{
  "moe_layers": [1, 2, 3, 4, 5, 6, 7, 8, 9],
  "balance_bias": false,
  "lr": 0.000435,
  "dataset": "wikipedia_en"
}
Below are experts of layer 6 (counted from 0) of a mixture-of-experts language model. Rows are named router (the router's row for the expert), up (a neuron's input weights, with its number), down (a neuron's output weights, with its number) and show model dimensions 256-319. Each number is 200 + 40 x the weight over its row's rms, rounded and kept within 0 to 999.
After each expert's rows: "comes before" lists some tokens at least twice as common just after its tokens as in all text; "comes after" lists some tokens at least twice as common just before its tokens as in all text. This comes from a sample of Wikipedia text that the model never trained on. Tokens count by the router's weight.

# expert 49
router,209,265,134,225,203,203,177,197,248,155,156,144,178,175,155,215,179,163,185,209,254,234,229,171,205,166,145,160,243,204,197,201,162,200,223,203,171,234,248,267,203,279,230,183,175,172,168,244,174,167,166,165,232,278,193,246,196,172,231,196,206,190,206,190
up0,193,144,220,160,244,150,179,163,185,291,180,168,215,158,152,172,128,165,200,231,146,202,243,61,196,235,265,188,140,195,214,185,200,177,145,183,176,167,192,193,102,178,124,206,223,232,213,265,142,206,249,154,133,260,244,168,218,226,207,221,220,191,156,237
down0,225,246,200,174,242,161,214,165,211,219,197,182,194,169,219,254,169,278,178,267,184,163,191,205,257,175,203,216,244,178,171,227,149,213,226,205,204,222,230,186,222,207,238,223,195,256,202,199,171,237,227,266,134,140,141,217,217,191,184,244,235,231,183,171
up1,241,162,218,258,216,237,227,210,112,213,249,188,217,216,192,256,222,199,170,132,225,176,125,222,249,209,317,260,220,217,215,173,200,163,173,184,140,233,255,143,247,254,239,186,166,236,192,245,133,250,178,180,195,198,181,170,192,270,167,215,217,236,195,274
down1,184,124,193,235,282,202,188,108,130,165,185,178,208,196,279,204,239,169,213,153,218,245,142,282,205,246,175,278,253,206,219,220,132,236,204,176,266,218,207,175,284,204,310,245,191,221,260,162,165,236,169,172,210,214,188,190,281,274,243,218,230,173,289,156
up2,263,138,224,210,196,283,237,254,196,182,261,234,175,189,192,163,177,172,189,175,228,227,232,236,213,306,194,140,84,174,224,216,239,160,278,195,233,185,224,170,213,289,234,91,195,265,207,237,183,274,198,222,155,235,218,241,154,239,233,136,276,184,112,309
down2,153,164,181,218,145,271,218,155,115,221,162,274,201,179,247,156,237,164,186,235,202,209,148,204,251,183,183,194,219,177,180,238,281,169,226,227,162,217,159,199,253,203,220,190,220,211,154,163,260,252,193,282,197,242,209,174,269,244,246,222,183,200,206,197
comes before: " |", "cc", ";", " /", " (°", "/"
comes after: " |", " °", "See", " mi", " not", " ft"

# expert 42
router,248,219,143,200,196,125,156,239,192,204,158,183,193,102,167,166,122,180,178,178,183,214,193,159,209,194,182,156,215,231,178,200,234,192,211,140,182,240,297,258,186,218,183,178,189,217,198,217,244,178,168,120,206,201,211,249,210,143,254,267,220,216,156,274
up0,188,149,200,199,221,178,173,125,167,219,162,222,286,194,262,170,238,196,124,170,213,201,273,147,214,211,189,193,184,143,180,262,212,143,223,186,188,167,204,170,199,176,226,159,194,185,153,274,217,128,233,185,204,225,144,273,205,226,200,187,184,196,221,199
down0,171,248,144,190,176,178,186,204,129,142,155,195,158,166,219,251,189,231,195,199,121,155,279,215,245,237,218,200,167,224,202,211,173,217,196,158,212,248,130,203,193,244,202,216,211,203,188,195,175,179,230,203,218,224,154,210,140,156,278,190,139,195,141,238
up1,257,191,271,150,161,191,196,294,230,200,149,197,218,210,226,175,208,188,170,245,230,184,195,220,182,209,267,161,180,216,238,200,182,128,244,285,172,196,216,140,194,217,146,188,146,229,213,211,266,274,162,245,263,211,247,254,214,218,143,277,123,154,289,204
down1,205,218,189,196,228,290,191,200,198,141,205,167,223,209,183,292,173,209,149,146,136,129,324,277,175,198,238,242,205,201,211,272,262,163,251,193,191,272,223,167,202,171,225,188,188,139,266,250,115,163,191,182,151,183,218,186,276,167,188,179,152,178,168,209
up2,197,205,275,229,195,174,233,213,307,203,232,203,223,246,138,175,231,253,185,144,137,209,314,182,282,200,203,171,174,237,205,244,176,164,223,211,220,136,210,223,193,144,228,274,175,262,212,214,220,237,211,117,198,196,260,214,197,159,207,272,158,246,300,220
down2,190,250,213,163,224,185,183,238,170,235,193,199,201,231,192,233,227,186,154,262,159,111,230,229,277,164,197,166,168,216,228,264,162,186,238,164,202,182,193,95,164,234,153,189,199,237,228,216,148,116,166,138,99,212,207,132,177,206,151,257,182,194,214,171
comes before: " by", " to", " in", " the", " on", " with"
comes after: " was", " were", " be", " to", " and", " is"

# expert 12
router,220,256,125,180,219,165,135,254,211,160,216,220,225,189,141,188,166,124,147,201,218,186,286,161,252,157,130,229,221,216,172,183,197,248,273,231,189,232,197,241,160,233,167,204,110,204,202,227,201,232,197,181,249,257,214,264,242,182,190,201,240,160,121,241
up0,198,134,244,162,110,195,156,210,223,184,236,153,223,144,142,210,182,238,163,194,172,251,235,243,215,147,270,82,230,279,135,137,196,198,259,202,213,178,212,178,114,253,158,208,252,202,226,230,234,205,177,201,257,252,238,232,239,159,245,225,245,233,243,239
down0,186,183,207,256,178,209,232,167,203,222,184,173,220,198,139,223,202,316,207,211,222,166,141,232,192,239,219,113,176,207,255,196,191,221,197,357,129,176,170,189,173,187,205,298,215,197,254,168,209,147,215,216,219,250,156,209,223,206,178,212,135,239,153,231
up1,197,201,150,125,236,191,139,253,203,147,167,215,186,164,149,76,172,87,237,218,253,234,204,163,196,176,237,150,124,224,190,184,164,219,183,206,159,220,206,172,219,178,239,232,207,167,260,161,228,188,229,196,173,199,194,170,209,153,282,203,214,176,256,222
down1,188,276,205,201,210,227,141,278,187,209,261,245,201,219,177,256,208,236,184,184,230,164,241,247,260,139,210,217,204,228,257,245,174,193,201,284,205,218,227,232,163,230,253,170,163,182,235,173,151,194,209,258,195,207,233,213,203,249,234,161,168,223,266,203
up2,344,219,256,243,202,195,91,193,219,242,216,233,210,183,167,192,201,119,210,118,266,208,273,185,177,226,236,234,213,262,201,106,221,186,168,215,178,190,201,127,216,209,230,129,182,166,245,220,200,202,204,168,207,182,259,165,199,188,222,168,164,154,203,158
down2,206,262,218,256,227,221,208,149,223,179,197,230,138,182,146,164,158,232,215,244,261,264,180,231,184,122,179,184,191,184,184,184,203,163,215,289,210,157,20,245,249,229,181,135,231,198,227,149,156,191,194,189,181,225,215,159,201,202,165,196,202,233,141,215
comes before: " |", "==", " -", "The", "===", "In"
comes after: "\n", " |", "|", "==", " =", " were"

# expert 126
router,205,213,218,195,163,207,209,196,206,125,153,252,215,150,175,122,160,137,181,193,192,237,185,118,205,110,153,151,245,188,182,188,198,221,179,199,133,263,270,274,231,205,196,229,183,158,160,209,264,247,186,193,210,281,226,298,221,157,228,285,270,219,226,189
up0,184,217,180,214,150,234,191,180,192,283,128,189,154,171,87,230,174,226,251,216,204,217,208,214,255,294,227,198,96,215,168,202,226,241,191,231,192,229,217,263,188,196,202,258,143,127,196,225,137,217,100,212,167,166,150,241,135,212,188,187,212,238,188,213
down0,213,270,226,187,218,217,234,230,181,201,216,171,225,129,220,196,278,209,227,208,167,229,198,216,176,173,175,187,270,164,165,159,294,147,173,193,159,220,246,170,256,219,233,185,156,238,197,183,207,260,211,151,214,173,184,253,200,160,249,243,250,180,258,181
up1,177,230,194,114,186,223,204,227,206,211,215,256,251,198,210,183,236,141,249,222,211,275,234,247,220,256,209,181,224,208,179,133,162,208,190,200,219,284,189,179,204,204,221,204,141,197,138,196,211,207,167,196,199,212,266,246,269,238,249,236,170,209,165,203
down1,217,215,200,188,165,204,188,204,178,204,169,178,200,223,265,183,236,71,195,220,183,168,175,198,256,182,208,200,213,165,155,197,194,212,235,175,107,225,191,197,169,202,268,167,173,227,161,214,172,246,155,154,178,243,225,138,141,224,170,143,143,170,253,231
up2,202,212,112,160,194,157,148,237,221,251,182,296,178,164,203,157,126,153,226,224,169,183,157,135,224,146,209,190,197,228,218,190,152,162,231,167,140,296,190,283,191,164,169,217,166,210,167,200,185,222,202,206,231,178,180,206,274,202,323,208,160,221,236,122
down2,190,193,139,139,229,264,222,185,147,180,212,240,99,205,181,204,158,108,259,169,190,217,214,198,193,198,152,210,167,248,276,170,241,174,150,202,135,247,201,256,192,180,183,209,175,188,141,212,234,185,246,244,162,217,246,212,234,176,199,239,234,234,190,225
comes before: "\n", " ", " 0", " —", " 1", " 2"
comes after: " ", " 0", " —", " 1", " –", " ±%"

# expert 114
router,264,231,150,210,196,196,210,173,221,141,193,276,227,145,193,153,155,163,199,191,241,224,236,170,225,230,114,199,245,216,112,206,171,214,208,191,219,235,318,229,151,217,185,199,148,145,144,229,215,143,193,203,198,243,167,213,252,166,214,191,259,146,173,206
up0,230,249,140,126,287,257,262,192,235,163,196,222,259,176,179,191,135,207,253,234,223,117,221,232,216,225,179,163,164,200,176,182,176,195,212,224,187,148,222,184,188,236,173,249,251,203,220,185,145,271,133,151,222,233,253,229,197,240,229,210,119,267,180,283
down0,167,212,215,138,159,236,124,218,191,177,125,225,214,170,250,211,327,236,184,181,311,216,233,175,182,249,198,182,218,233,168,180,193,208,225,191,170,186,204,218,137,269,219,178,235,214,172,180,150,245,141,253,237,176,150,228,167,183,174,176,95,178,162,218
up1,176,202,298,202,196,216,148,187,187,191,215,163,218,97,190,282,208,189,195,220,131,183,172,175,223,155,215,188,323,203,154,196,103,165,136,186,211,181,203,232,201,199,199,182,185,210,240,261,246,236,171,203,229,167,191,177,162,215,182,177,176,207,152,169
down1,180,198,196,201,207,217,174,22,209,237,160,216,187,228,199,215,155,270,177,211,149,136,210,214,188,235,176,227,193,261,248,259,161,267,186,159,185,158,290,189,180,159,175,166,160,196,225,267,306,227,192,192,200,135,195,131,121,175,176,255,198,248,208,172
up2,217,176,240,147,205,229,199,238,189,232,187,157,274,218,184,228,181,259,242,182,232,222,303,274,239,258,185,182,188,178,167,230,204,150,171,211,223,138,191,206,246,259,217,212,209,221,173,199,157,245,180,193,207,186,202,233,207,245,241,189,199,226,182,265
down2,196,92,220,254,189,138,192,161,172,177,133,181,224,219,230,198,214,201,243,109,196,190,171,203,157,249,183,184,189,249,148,208,201,169,244,175,127,168,238,238,209,254,245,195,225,220,165,191,126,248,228,157,221,173,203,183,253,181,197,152,162,148,147,183
comes before: " |", "th", "st", ";", "nd", "rd"
comes after: " |", ":", ";", "|", " –", " on"

# expert 98
router,263,223,208,169,141,146,197,239,198,180,201,246,257,147,121,143,189,152,155,194,235,231,212,153,242,201,183,152,249,212,182,170,197,248,254,172,196,273,270,222,209,214,162,231,120,206,156,218,251,183,193,196,204,272,259,297,217,127,240,249,274,186,152,213
up0,154,273,230,124,135,186,173,249,145,159,133,227,169,186,163,226,159,211,181,205,211,262,210,232,248,219,238,109,189,201,227,196,172,194,262,199,215,257,206,163,171,226,166,101,133,164,212,236,251,200,171,192,298,233,148,205,195,108,190,201,199,154,195,231
down0,191,196,159,190,99,240,209,186,189,245,191,242,210,178,206,113,132,237,198,160,181,151,154,254,228,236,261,228,226,201,236,287,188,235,222,138,159,155,214,231,199,137,241,170,223,169,220,189,173,238,215,179,240,169,149,179,179,197,283,268,169,198,300,232
up1,238,139,226,199,234,219,181,174,251,148,102,171,192,153,179,168,174,121,209,213,300,246,231,261,218,182,179,169,137,208,181,181,199,230,216,93,266,172,200,254,110,138,178,255,120,221,208,242,173,226,175,199,193,201,245,241,185,196,178,217,113,233,229,184
down1,269,187,210,144,220,272,209,201,156,159,182,210,236,171,184,282,243,186,184,166,208,278,193,174,141,188,200,145,154,152,184,235,218,152,217,186,219,187,210,148,207,188,140,220,220,264,246,177,203,251,235,136,296,184,155,201,215,239,240,253,168,175,205,193
up2,219,169,215,195,274,234,205,156,156,200,263,236,175,184,96,243,168,220,241,232,221,244,296,151,232,254,221,175,172,231,190,143,163,246,150,199,241,133,192,173,125,250,223,174,139,280,224,274,201,106,218,205,227,209,219,169,185,153,213,300,205,202,162,199
down2,232,133,61,167,191,186,222,145,196,193,157,295,208,207,227,218,205,175,164,173,236,221,224,196,231,213,191,196,188,152,160,174,209,235,211,259,290,182,220,246,192,163,191,210,122,210,152,236,185,249,171,222,224,147,83,222,211,236,167,243,261,164,207,177
comes before: "\n", " ", " 0", " 1", " —", " was"
comes after: " ", " 0", " 1", ";", " 2", " 4"